config.yaml
n_layer: 13
routed_scale: 1.0
router_noise: 0.3
vocab_size: 16384
attn_scale: 0.177
init_std_o: 0.00633
lr: 0.00388
beta1: 0.9
decay_fraction: 0.924
dataset: "wikipedia_en"
Below are experts of layer 8 (counted from 0) of a mixture-of-experts language model. Rows are named down (a neuron's output weights, with its number) and show model dimensions 0-159. Each number is 50 + 15 x the weight over its row's rms, rounded and kept within 0 to 99.
Before each expert's rows: "comes before" lists some tokens at least twice as common just after its tokens as in all text. This comes from a sample of Wikipedia text that the model never trained on. Tokens count by the router's weight.

# expert 7
comes before: " of", " in", "==\n", "\n", " for", " was"
down3:42 53 20 52 66 52 59 41 56 49 63 58 83 31 66 50 70 64 55 37 62 46 73 37 59 55 46 59 31 60 93 59 76 42 58 35 53 32 70 45 72 67 75 48 36 52 57 49 31 64 50 54 43 78 24 90 59 24 46 74 35 50 66 56 49 37 46 01 48 81 48 58 46 40 47 42 64 48 85 49 55 34 48 66 58 60 60 56 39 56 31 30 68 52 33 55 67 51 17 54 60 62 33 43 58 49 71 42 62 56 42 66 26 43 45 61 53 39 43 60 41 52 79 12 57 38 27 59 63 50 33 71 66 57 66 41 49 40 71 65 56 51 73 40 63 47 52 70 59 42 69 83 45 65 59 62 35 82 76 18
down4:66 33 52 57 43 49 53 26 52 65 52 46 50 50 43 20 64 70 53 62 71 66 59 59 38 56 34 45 59 49 67 63 73 48 71 57 68 30 68 62 65 37 21 40 52 70 43 25 56 58 56 35 52 50 54 57 52 88 50 15 58 31 36 45 57 28 47 35 52 62 43 28 56 44 52 72 44 63 53 45 57 44 73 31 36 47 31 73 54 71 75 52 51 65 59 52 42 58 36 47 78 55 21 47 59 38 72 30 73 68 56 40 51 34 40 29 63 60 44 35 40 62 57 45 46 31 38 37 75 63 45 36 45 37 35 22 34 31 31 46 70 54 67 52 45 63 76 65 36 48 44 39 29 29 40 54 60 43 66 62
down5:78 55 51 63 56 45 39 41 55 49 03 35 53 32 30 37 31 58 40 45 92 59 31 46 36 35 62 45 50 28 37 60 39 52 26 74 50 62 78 80 44 48 44 58 19 05 51 46 32 66 76 33 59 68 34 64 55 54 31 67 86 55 48 23 61 49 32 47 29 71 29 53 63 28 45 46 70 58 64 28 34 33 65 37 56 26 60 47 58 61 42 49 54 64 49 43 83 24 66 31 82 37 71 40 50 65 65 52 49 40 63 54 28 57 31 40 54 33 47 52 27 40 34 69 54 54 44 52 61 44 34 61 61 59 37 56 50 35 37 49 73 46 37 76 70 46 69 45 41 46 45 29 45 50 52 63 35 29 44 51
down6:51 60 61 67 30 58 57 54 70 55 31 59 41 53 46 28 54 68 59 39 55 64 54 53 62 53 52 48 69 55 44 44 56 34 55 65 28 41 43 44 18 56 44 12 51 66 42 62 45 14 24 32 38 62 53 54 35 53 31 46 33 59 35 47 57 54 70 28 14 35 55 49 66 79 47 52 40 42 56 48 53 34 44 66 72 54 62 58 04 80 60 51 31 51 60 52 12 32 49 45 58 64 64 37 38 60 61 64 26 53 52 31 45 54 60 53 43 85 66 47 50 37 69 54 68 39 60 57 46 65 58 45 63 48 80 34 42 50 55 00 61 69 59 25 96 50 49 59 76 47 35 65 54 39 32 60 28 34 14 51
down7:73 72 67 44 52 38 63 72 51 54 43 38 50 53 35 59 33 53 39 42 36 33 75 42 48 33 37 42 42 53 57 70 22 37 46 45 43 32 49 53 56 68 80 39 55 31 38 58 46 51 58 43 47 52 45 23 61 30 71 64 42 49 61 45 27 94 54 63 49 47 49 57 51 36 40 18 57 66 29 43 49 63 46 36 46 55 40 42 66 48 49 46 78 69 48 33 32 57 57 33 51 26 51 33 61 34 43 52 59 47 36 14 36 44 74 56 24 32 75 49 47 57 58 60 47 75 42 56 76 69 77 42 56 50 28 58 32 30 59 43 33 45 65 43 50 70 67 32 33 47 50 55 45 75 27 60 31 44 79 42
down8:42 64 50 50 37 51 47 78 57 60 81 73 25 42 70 41 70 55 47 55 58 43 33 39 35 65 30 75 64 21 71 53 50 43 39 51 51 38 38 41 56 48 46 58 79 55 49 23 48 45 43 37 80 40 71 49 33 46 67 53 74 32 43 64 66 32 44 67 51 39 58 41 64 48 74 37 30 60 56 48 55 48 41 58 52 40 22 52 45 60 57 53 49 42 27 62 68 57 67 75 35 56 55 64 50 80 57 34 48 59 32 51 63 42 63 49 46 46 55 28 68 34 32 75 14 50 52 87 53 49 64 45 24 42 31 46 65 40 65 54 57 31 61 15 32 50 56 37 28 39 51 17 72 85 41 50 42 56 23 72

# expert 9
comes before: ",", " in", " to", ".", " and", ".\n\n"
down0:60 33 70 69 60 55 77 53 64 59 56 57 71 79 34 60 53 64 69 20 55 35 86 50 85 12 36 40 58 66 42 54 25 72 46 49 34 73 50 50 38 56 58 23 56 56 56 41 26 31 34 47 65 67 73 56 37 48 47 73 51 52 69 66 65 56 24 66 65 54 61 55 61 36 61 56 44 50 53 66 48 53 51 37 55 16 50 56 53 32 68 66 64 46 18 30 43 80 62 69 63 77 46 30 50 69 25 45 72 24 48 62 23 72 61 41 56 20 54 22 48 48 66 74 64 66 70 48 71 48 78 27 62 45 36 62 27 45 53 45 47 65 59 31 36 51 48 70 40 89 47 48 43 45 28 66 60 16 47 20
down1:66 51 49 89 54 40 42 45 55 30 35 48 56 17 46 52 65 55 24 23 66 23 44 34 51 50 45 34 55 35 87 47 46 72 44 41 30 37 60 51 47 42 64 39 46 42 35 46 45 59 53 25 53 71 44 62 55 43 53 64 70 50 70 27 46 66 35 81 42 68 63 47 47 32 49 45 36 48 28 48 50 33 51 51 44 63 43 57 43 99 50 46 96 69 29 37 53 40 49 20 49 62 44 46 58 64 60 41 28 65 52 52 37 59 30 85 51 50 36 60 66 44 58 39 74 33 42 18 77 20 51 44 25 51 70 21 53 34 65 61 53 40 61 64 65 47 58 48 49 62 40 56 33 81 41 68 42 25 23 58
down2:62 76 65 51 64 66 44 66 31 38 57 46 68 56 31 74 59 57 36 66 46 63 38 52 36 42 46 39 50 71 61 41 60 57 24 34 39 38 48 35 61 36 48 54 68 36 55 50 65 47 72 53 48 73 45 52 54 14 49 53 46 70 43 50 61 56 49 28 73 33 54 50 27 66 36 57 51 59 57 20 46 18 69 44 52 52 73 56 56 52 68 36 43 72 37 53 41 43 46 23 51 63 58 38 32 55 46 49 57 41 58 49 52 46 41 56 31 65 51 36 49 35 33 41 30 32 84 58 65 49 49 39 60 44 65 33 72 48 58 52 39 80 78 36 46 42 54 41 48 40 62 48 49 33 62 53 47 56 46 46
down3:47 56 50 49 55 78 20 32 48 85 42 46 43 28 48 60 63 50 42 63 24 38 70 49 63 57 58 66 50 48 39 35 41 27 48 41 39 47 54 30 51 52 39 41 44 18 65 41 60 26 36 43 61 30 64 63 38 24 42 50 34 55 50 48 61 49 60 73 68 34 40 28 48 54 65 28 21 73 49 60 67 48 33 47 44 56 48 59 48 36 38 29 64 56 63 76 51 29 54 44 48 72 81 19 59 54 78 74 40 41 52 81 37 65 51 53 42 44 66 33 50 26 54 58 72 31 18 75 40 28 51 54 68 40 59 52 41 51 54 46 48 20 51 80 57 27 48 67 44 54 50 60 47 66 91 78 61 49 57 41
down4:53 59 55 68 44 48 59 62 29 62 57 64 44 93 70 84 58 56 34 30 84 50 35 44 58 39 52 56 49 52 28 69 51 72 39 48 69 48 20 20 51 40 41 36 65 51 69 33 69 35 63 73 50 46 49 58 23 34 45 62 74 47 37 43 42 58 52 57 49 64 68 57 61 49 41 38 23 41 56 77 43 45 35 49 45 48 65 75 59 66 59 28 45 47 38 50 58 24 63 25 44 57 65 76 43 37 32 36 35 57 72 41 51 30 56 71 33 77 33 81 53 35 64 69 64 41 49 69 27 17 29 29 62 51 71 21 34 55 62 67 45 37 39 51 32 27 68 72 47 42 52 64 48 35 69 48 56 37 34 45
down5:47 55 68 60 43 36 44 19 58 42 44 44 40 55 45 51 52 56 26 71 42 53 27 48 37 61 56 44 36 38 53 41 45 56 44 79 40 80 65 49 57 45 46 56 35 52 44 55 68 67 36 19 39 46 41 29 48 54 45 42 28 62 40 41 07 56 51 78 30 72 44 21 35 63 65 34 34 53 73 59 41 74 71 47 61 37 19 76 48 46 42 54 38 43 47 64 54 65 47 57 46 53 45 46 61 28 82 17 69 40 34 64 45 59 84 36 52 56 56 56 91 53 58 81 13 53 65 61 36 68 44 37 54 44 18 34 69 53 31 54 50 62 51 45 31 46 61 70 42 51 92 36 60 40 75 44 51 50 47 31

# expert 5
comes before: " the", " a", " his", " an", " her", " their"
down0:44 55 65 67 32 68 69 48 40 57 50 47 16 56 69 29 36 47 78 64 70 46 64 29 71 60 41 44 57 69 57 70 47 42 39 53 50 40 41 57 34 40 44 70 49 21 45 41 59 75 34 44 46 26 39 54 45 17 52 53 41 71 47 52 39 37 46 07 67 36 28 27 48 43 42 54 65 44 48 25 32 56 24 55 62 67 42 57 63 64 33 48 66 79 74 60 27 44 69 52 53 50 46 64 74 67 51 48 41 57 34 40 41 66 57 52 63 27 62 59 58 41 38 73 26 43 51 48 47 37 38 52 48 42 37 77 36 65 72 32 77 60 37 51 36 39 49 67 56 43 48 46 44 80 61 49 40 17 44 59
down1:60 54 22 26 61 48 35 26 70 37 40 43 27 46 58 37 68 50 31 49 47 54 43 44 39 35 43 46 29 40 48 51 24 33 52 53 25 59 77 29 43 42 68 53 28 61 34 76 72 30 47 47 73 56 40 39 48 42 64 48 52 29 33 45 67 50 38 47 54 39 79 37 61 61 61 51 48 53 27 40 51 47 57 73 44 50 29 64 62 73 65 47 46 31 67 67 42 66 40 19 58 79 55 43 29 60 14 42 34 90 72 48 10 68 55 64 57 43 57 33 29 45 48 59 73 71 48 46 32 59 41 27 31 43 57 44 43 93 46 45 51 52 72 72 37 27 58 73 42 67 38 58 64 45 48 37 27 46 53 52
down2:37 48 24 54 39 42 43 60 43 66 21 43 48 74 75 69 68 42 19 54 55 31 29 53 25 50 75 37 38 34 58 59 58 48 58 49 62 59 57 21 67 43 39 66 47 18 34 49 36 40 28 17 50 37 51 50 34 66 66 56 48 38 74 43 86 84 33 31 39 35 43 65 58 24 49 48 52 65 51 50 38 36 23 37 61 87 48 34 56 68 73 46 86 36 15 50 44 56 64 46 64 77 24 54 46 71 51 51 54 26 42 64 45 49 60 51 64 46 21 86 66 47 47 36 51 56 45 37 54 65 26 54 49 48 41 59 50 46 42 41 45 68 67 27 56 55 67 37 34 53 57 29 38 57 44 45 46 67 57 66
down3:60 71 56 51 58 37 43 67 30 39 57 59 76 70 53 68 60 60 41 36 44 34 35 24 61 25 41 73 38 30 58 82 27 69 36 57 47 34 40 43 53 36 61 39 23 40 61 62 69 31 53 61 53 45 34 53 58 37 54 50 74 62 43 79 17 39 37 42 38 33 47 39 75 43 34 54 42 35 62 45 59 59 43 51 40 69 33 56 35 50 19 55 41 64 46 46 44 43 30 67 57 43 44 78 33 47 44 58 36 49 50 46 21 77 43 58 43 64 37 39 84 52 60 48 58 33 34 45 40 54 35 25 44 66 30 37 18 58 43 46 52 27 46 54 44 34 53 47 57 58 60 64 33 65 52 29 14 75 44 69
down4:76 41 85 48 54 29 61 25 85 28 62 25 24 48 46 37 42 68 71 71 44 54 40 46 64 46 37 68 54 52 38 46 34 39 61 45 38 18 42 46 14 54 61 27 17 50 06 75 35 59 26 36 07 60 42 63 61 48 49 32 67 48 30 64 53 58 53 51 46 64 38 68 61 37 67 48 77 51 38 36 55 22 35 80 31 33 31 46 41 50 50 25 43 56 62 39 53 33 25 38 41 44 55 33 41 71 50 58 51 40 52 42 38 18 34 38 51 52 51 41 55 63 63 24 42 37 43 69 50 56 50 44 48 54 61 42 74 37 42 68 55 55 61 65 43 52 37 48 47 28 23 21 41 49 21 36 37 32 43 78
down5:63 62 28 48 64 35 72 53 68 57 56 53 31 49 25 62 67 44 66 53 46 68 34 55 65 59 56 37 28 35 63 59 71 50 60 35 46 65 50 47 55 45 31 47 43 25 24 43 47 45 44 37 26 60 53 37 37 43 45 70 42 51 29 38 66 43 42 37 48 74 38 46 51 43 42 53 47 49 26 38 13 55 43 63 55 40 48 30 80 67 35 49 62 53 14 61 54 50 68 49 46 93 21 60 64 39 52 63 42 62 47 50 57 27 58 69 41 37 39 50 62 71 41 64 43 54 21 56 77 55 63 65 26 37 40 64 37 53 62 65 60 45 49 77 51 75 51 37 45 18 69 59 27 52 64 55 51 44 56 30

# expert 3
comes before: "1", "0", "2", "3", "201", "4"
down3:58 41 45 15 44 69 56 67 30 29 83 64 42 32 64 66 94 71 46 44 41 57 30 47 51 75 36 50 56 56 59 41 69 32 15 60 33 47 59 46 72 48 50 52 52 61 46 52 46 62 56 25 58 30 69 43 55 53 41 27 70 38 31 39 54 25 53 88 50 45 66 62 57 45 58 62 56 56 53 18 60 44 56 46 28 23 53 30 56 39 29 29 72 60 47 52 56 38 36 39 71 17 67 51 44 54 34 38 44 52 75 57 45 69 45 51 39 57 51 44 32 73 66 53 57 55 40 44 53 74 55 84 25 37 44 64 42 71 51 47 57 57 49 40 42 63 73 56 34 46 48 54 34 78 57 76 52 48 51 19
down4:56 37 37 56 40 43 54 28 44 62 25 66 56 41 39 49 40 56 42 52 62 62 44 47 41 34 46 42 32 36 39 31 25 56 71 65 42 58 44 47 66 33 41 00 23 55 67 29 31 58 46 52 54 57 24 54 61 46 56 78 34 57 61 32 50 64 44 52 38 54 42 57 57 65 46 64 41 48 42 37 66 68 67 63 26 46 46 42 56 56 27 29 52 52 53 25 49 36 62 45 41 85 52 59 40 51 61 36 53 45 38 59 56 42 55 46 73 51 50 15 54 70 43 84 33 53 24 44 71 37 45 31 96 49 64 61 42 59 53 33 15 58 37 63 51 60 61 62 55 59 67 51 50 37 25 67 66 52 74 64
down5:46 53 65 35 22 36 66 55 57 74 62 52 52 49 41 41 51 35 67 55 49 54 37 69 35 68 44 16 58 40 45 83 62 54 38 47 71 51 23 61 70 52 64 65 40 56 69 55 67 65 57 53 66 47 55 62 11 55 74 66 87 46 36 64 52 43 66 72 51 55 79 50 43 15 26 32 68 55 57 39 58 48 43 14 53 52 60 42 52 29 47 59 86 73 46 49 71 88 48 58 40 27 54 56 77 65 59 71 38 64 34 31 64 65 30 44 48 48 34 64 53 61 41 67 81 48 63 60 37 36 75 43 55 53 40 72 61 57 32 28 71 53 66 39 72 46 36 55 48 51 57 34 47 55 70 44 32 48 58 46
down6:40 64 63 55 63 56 47 27 46 37 66 47 34 51 75 53 49 64 40 54 63 41 40 41 27 64 46 71 29 61 55 63 38 53 33 28 44 59 49 53 36 70 25 40 57 58 74 65 59 54 56 19 95 53 50 54 43 61 49 49 42 37 65 71 68 39 54 72 33 52 51 52 72 65 44 30 61 78 59 66 30 46 63 12 46 65 52 30 76 69 50 56 46 69 60 25 76 32 70 24 34 32 69 48 51 42 36 31 35 68 40 40 59 76 22 29 33 40 49 52 39 53 65 50 41 38 65 33 71 28 51 69 52 49 54 58 58 58 54 60 48 29 50 65 45 61 25 52 54 46 65 47 53 52 49 55 33 53 25 65
down7:74 45 22 32 52 52 71 67 50 51 63 53 50 60 77 38 37 70 39 93 22 52 47 47 41 51 96 62 55 67 75 69 92 41 69 84 61 31 48 44 84 42 59 58 57 69 44 53 41 47 56 89 40 45 38 53 20 40 73 44 38 36 45 55 83 40 71 51 61 64 55 49 52 29 48 44 44 69 48 36 65 43 44 43 41 26 42 14 36 49 56 56 41 64 77 39 71 73 38 51 69 39 69 60 48 59 47 43 18 84 48 53 38 45 74 24 51 49 40 47 24 61 56 54 61 47 52 42 66 44 42 59 64 60 41 47 41 43 36 58 36 32 56 39 63 26 59 48 63 43 52 68 30 29 53 51 71 58 52 63
down8:58 28 60 53 20 56 56 69 36 21 54 37 52 51 41 84 42 55 57 40 58 51 49 56 41 55 47 42 15 52 43 31 61 65 74 38 42 45 73 70 49 36 30 24 59 60 50 20 16 37 27 50 49 62 51 35 27 53 92 54 39 50 59 75 44 79 46 51 63 52 65 61 59 35 51 45 77 27 65 51 84 43 72 50 23 79 77 58 59 64 60 40 48 40 40 40 56 51 47 57 77 37 45 66 27 43 51 55 64 14 51 61 58 73 34 37 66 45 32 28 42 37 48 75 48 34 45 61 29 44 63 43 51 29 40 71 53 51 41 36 28 39 30 63 36 57 30 35 54 39 57 61 22 57 72 67 48 48 64 92

# expert 4
comes before: " ", "|", "==", "===", "The", "In"
down3:56 52 65 55 41 35 35 55 55 34 43 79 53 44 54 69 41 47 46 66 37 47 55 49 50 67 38 60 66 48 75 30 30 55 54 58 64 79 25 47 35 39 36 48 55 66 43 58 20 73 36 51 33 63 49 49 59 51 36 18 36 52 46 53 54 57 38 66 46 51 66 35 26 74 26 55 33 67 41 77 50 58 49 55 54 33 48 53 68 56 58 73 68 35 63 45 55 46 61 52 51 48 55 29 52 43 75 69 67 55 62 43 45 67 32 40 40 50 45 51 56 64 45 29 43 62 47 53 44 27 56 52 61 15 60 30 18 29 55 60 41 24 79 44 43 65 81 39 62 75 47 57 51 60 34 51 25 53 62 59
down4:45 37 43 58 50 62 59 54 60 50 60 60 62 73 35 42 68 39 38 50 67 36 36 25 76 34 70 46 48 56 45 33 65 41 34 28 69 35 66 48 42 64 66 41 16 64 57 49 51 71 71 44 50 50 55 48 47 62 44 44 59 72 36 22 47 38 34 58 55 63 62 49 43 49 74 50 61 64 50 58 46 61 49 66 45 65 70 19 34 43 32 35 62 54 29 65 59 87 26 31 31 43 43 58 64 34 77 43 66 62 65 45 51 56 49 40 30 51 35 66 43 34 58 52 38 54 45 51 43 65 43 51 52 38 52 29 56 54 52 79 43 27 66 23 21 30 52 66 55 36 24 41 68 89 29 22 52 31 58 45
down5:53 50 21 37 72 49 64 48 44 27 71 55 21 54 59 62 25 44 48 32 46 27 40 19 45 34 47 37 35 46 46 53 49 62 44 39 60 42 52 84 54 73 24 79 49 35 43 52 66 49 70 12 76 61 21 50 23 38 26 56 60 57 52 32 17 28 66 35 41 25 40 51 41 45 46 22 27 43 37 63 50 43 31 35 61 76 50 57 54 92 47 50 54 39 38 45 52 42 42 31 68 35 63 47 54 71 41 44 54 35 56 69 72 47 47 50 56 94 66 42 50 44 68 67 54 83 73 60 25 71 46 72 56 44 38 44 57 22 30 21 33 36 36 42 56 58 49 45 88 51 71 41 54 47 46 61 53 68 60 23
down6:45 53 64 68 52 64 59 55 57 38 41 69 75 34 46 74 68 45 54 52 41 46 78 35 49 67 38 39 55 36 83 62 43 60 32 50 75 60 50 33 45 69 53 53 43 62 62 67 42 64 60 55 67 42 44 53 05 54 37 53 49 39 70 32 82 48 06 65 60 66 51 37 44 59 43 60 55 47 57 80 59 28 50 53 46 35 42 53 50 30 93 60 45 47 61 14 72 31 28 48 48 72 57 45 63 62 60 39 54 44 28 57 75 30 70 28 55 40 63 31 47 64 50 28 51 62 42 50 51 27 43 53 55 33 56 41 37 59 42 52 38 25 67 46 40 30 76 59 54 46 54 42 40 55 45 56 41 47 49 17
down7:68 34 55 39 64 27 52 45 51 45 66 60 50 47 54 37 50 63 46 30 47 88 62 32 54 52 46 82 62 49 34 80 54 53 58 32 70 54 75 53 46 64 67 64 61 48 64 32 70 50 55 50 25 46 49 33 99 57 43 16 40 56 36 14 46 93 64 42 15 49 62 49 74 47 47 64 50 41 52 54 63 40 61 79 71 49 66 39 66 37 56 32 54 64 39 29 57 60 55 59 54 23 67 48 48 67 68 36 68 26 76 57 67 52 52 56 36 27 29 73 59 48 17 46 64 66 51 47 43 81 34 51 74 45 49 33 39 43 65 29 53 43 40 66 50 47 49 74 75 33 88 46 67 58 47 70 28 58 78 48
down8:38 58 74 44 48 43 49 50 50 39 42 78 54 32 59 41 38 31 26 15 54 44 71 44 41 34 37 48 67 52 60 38 59 43 42 40 72 21 63 58 48 25 53 56 26 23 58 54 64 63 61 25 27 50 56 63 40 45 46 35 34 59 67 48 54 48 47 74 30 76 53 85 48 31 32 48 49 50 33 75 48 50 46 52 47 54 42 49 48 61 61 19 50 57 25 38 64 51 37 69 43 69 50 40 49 58 54 40 68 66 43 45 94 50 61 30 35 59 49 55 71 59 73 60 72 50 52 50 37 46 68 58 38 45 56 73 46 38 67 64 46 54 73 69 55 81 71 62 42 36 26 49 58 67 73 49 61 46 51 50

# expert 6
comes before: " |", ")", "–", ";", " |\n", ")\n"
down3:34 42 39 44 21 58 72 19 46 36 41 24 57 38 45 33 67 81 59 24 67 78 49 59 49 20 57 47 27 39 41 79 45 55 47 49 45 57 63 75 30 62 53 52 43 61 44 57 52 31 41 43 29 32 40 35 70 47 41 00 54 77 42 35 41 39 78 43 75 67 51 33 53 44 28 53 73 53 58 70 43 71 47 53 65 72 38 52 51 19 60 43 49 31 37 39 52 52 47 43 41 58 43 43 48 66 32 47 37 41 53 29 87 54 78 72 55 59 52 54 73 57 36 56 41 64 39 30 32 59 54 56 25 58 61 46 63 96 46 62 23 51 59 61 85 47 47 33 56 35 59 50 28 53 64 25 50 38 75 50
down4:62 26 45 61 38 79 50 55 36 39 61 72 57 31 54 66 55 55 54 42 70 46 50 28 44 42 49 59 51 70 55 55 42 27 41 43 61 24 22 43 58 41 54 41 35 48 23 46 90 56 56 37 50 50 43 66 48 42 25 67 39 60 28 41 40 37 62 48 71 46 60 47 62 46 63 43 51 64 75 52 48 58 75 36 29 25 70 45 56 42 18 42 38 39 62 83 45 14 40 83 64 27 49 70 61 37 56 42 56 31 63 32 50 42 30 64 47 71 61 54 63 31 47 58 50 37 55 63 64 44 42 69 44 80 66 51 63 38 60 50 38 24 48 33 33 49 71 16 23 65 58 50 41 73 54 32 66 48 61 21
down5:35 43 46 53 21 87 38 38 67 58 65 40 68 24 68 78 49 53 69 29 45 23 55 42 58 74 49 49 83 41 39 32 51 37 55 24 24 60 35 47 61 42 41 59 51 42 50 24 46 49 63 40 48 48 55 76 38 44 55 59 46 32 67 32 46 50 59 95 05 53 39 56 29 12 53 42 27 73 39 49 40 21 48 60 52 20 38 56 53 83 42 57 54 50 53 34 38 55 54 41 35 28 51 72 64 43 56 57 16 45 38 44 70 40 69 24 19 42 67 61 76 44 35 34 65 75 49 46 53 56 59 38 51 63 50 63 64 24 58 23 33 43 68 50 38 58 46 53 38 73 52 61 56 38 55 52 56 54 22 60
down6:57 55 25 89 00 09 50 46 48 50 56 31 40 55 64 62 42 56 40 49 68 50 49 56 36 46 42 52 48 41 57 36 50 63 56 44 57 64 46 36 56 53 46 65 46 31 46 70 44 69 36 49 45 53 56 49 39 36 57 25 47 64 66 41 53 33 66 55 88 53 32 25 68 51 52 68 23 28 56 28 46 84 49 49 22 34 56 41 48 61 39 56 42 38 49 59 46 42 32 59 42 52 35 44 74 73 39 79 80 65 37 69 53 39 79 36 52 50 57 24 57 58 48 73 68 54 59 72 51 82 41 49 18 55 40 60 47 37 40 52 46 47 73 51 55 54 72 40 43 63 68 70 40 38 57 71 40 44 61 81
down7:39 54 40 58 63 37 47 48 59 43 18 52 60 45 46 37 57 43 68 44 42 39 47 43 55 86 51 67 45 40 40 49 46 40 64 64 44 42 28 44 62 46 56 35 67 47 65 52 58 67 43 24 40 47 65 73 36 52 50 32 59 65 63 43 48 40 77 39 25 65 40 76 41 36 39 27 59 49 48 37 51 54 63 79 61 53 33 38 45 33 49 39 59 40 27 33 56 60 78 35 32 52 39 38 45 17 47 47 79 73 51 39 31 46 37 78 49 31 66 71 59 67 62 53 46 42 36 32 41 99 29 48 63 54 28 49 60 35 32 46 36 42 25 70 98 31 34 47 29 48 56 99 27 46 44 43 52 50 35 35
down8:48 61 50 45 53 69 51 83 56 43 66 48 54 61 62 40 69 49 48 28 47 30 46 37 78 65 72 61 47 59 34 26 59 27 55 19 47 43 37 60 82 52 58 74 45 41 61 27 35 73 29 61 68 71 70 46 68 42 58 42 18 44 58 72 53 41 45 32 29 54 59 35 91 39 55 42 49 48 53 68 47 38 36 48 41 29 45 69 55 33 43 78 51 62 53 42 63 35 81 50 10 52 76 56 38 19 64 48 42 77 60 47 58 62 56 37 37 56 51 34 66 34 50 59 63 71 56 77 53 44 46 54 49 53 59 48 40 31 72 69 61 50 44 50 51 51 72 11 68 77 57 61 57 46 45 47 68 52 34 53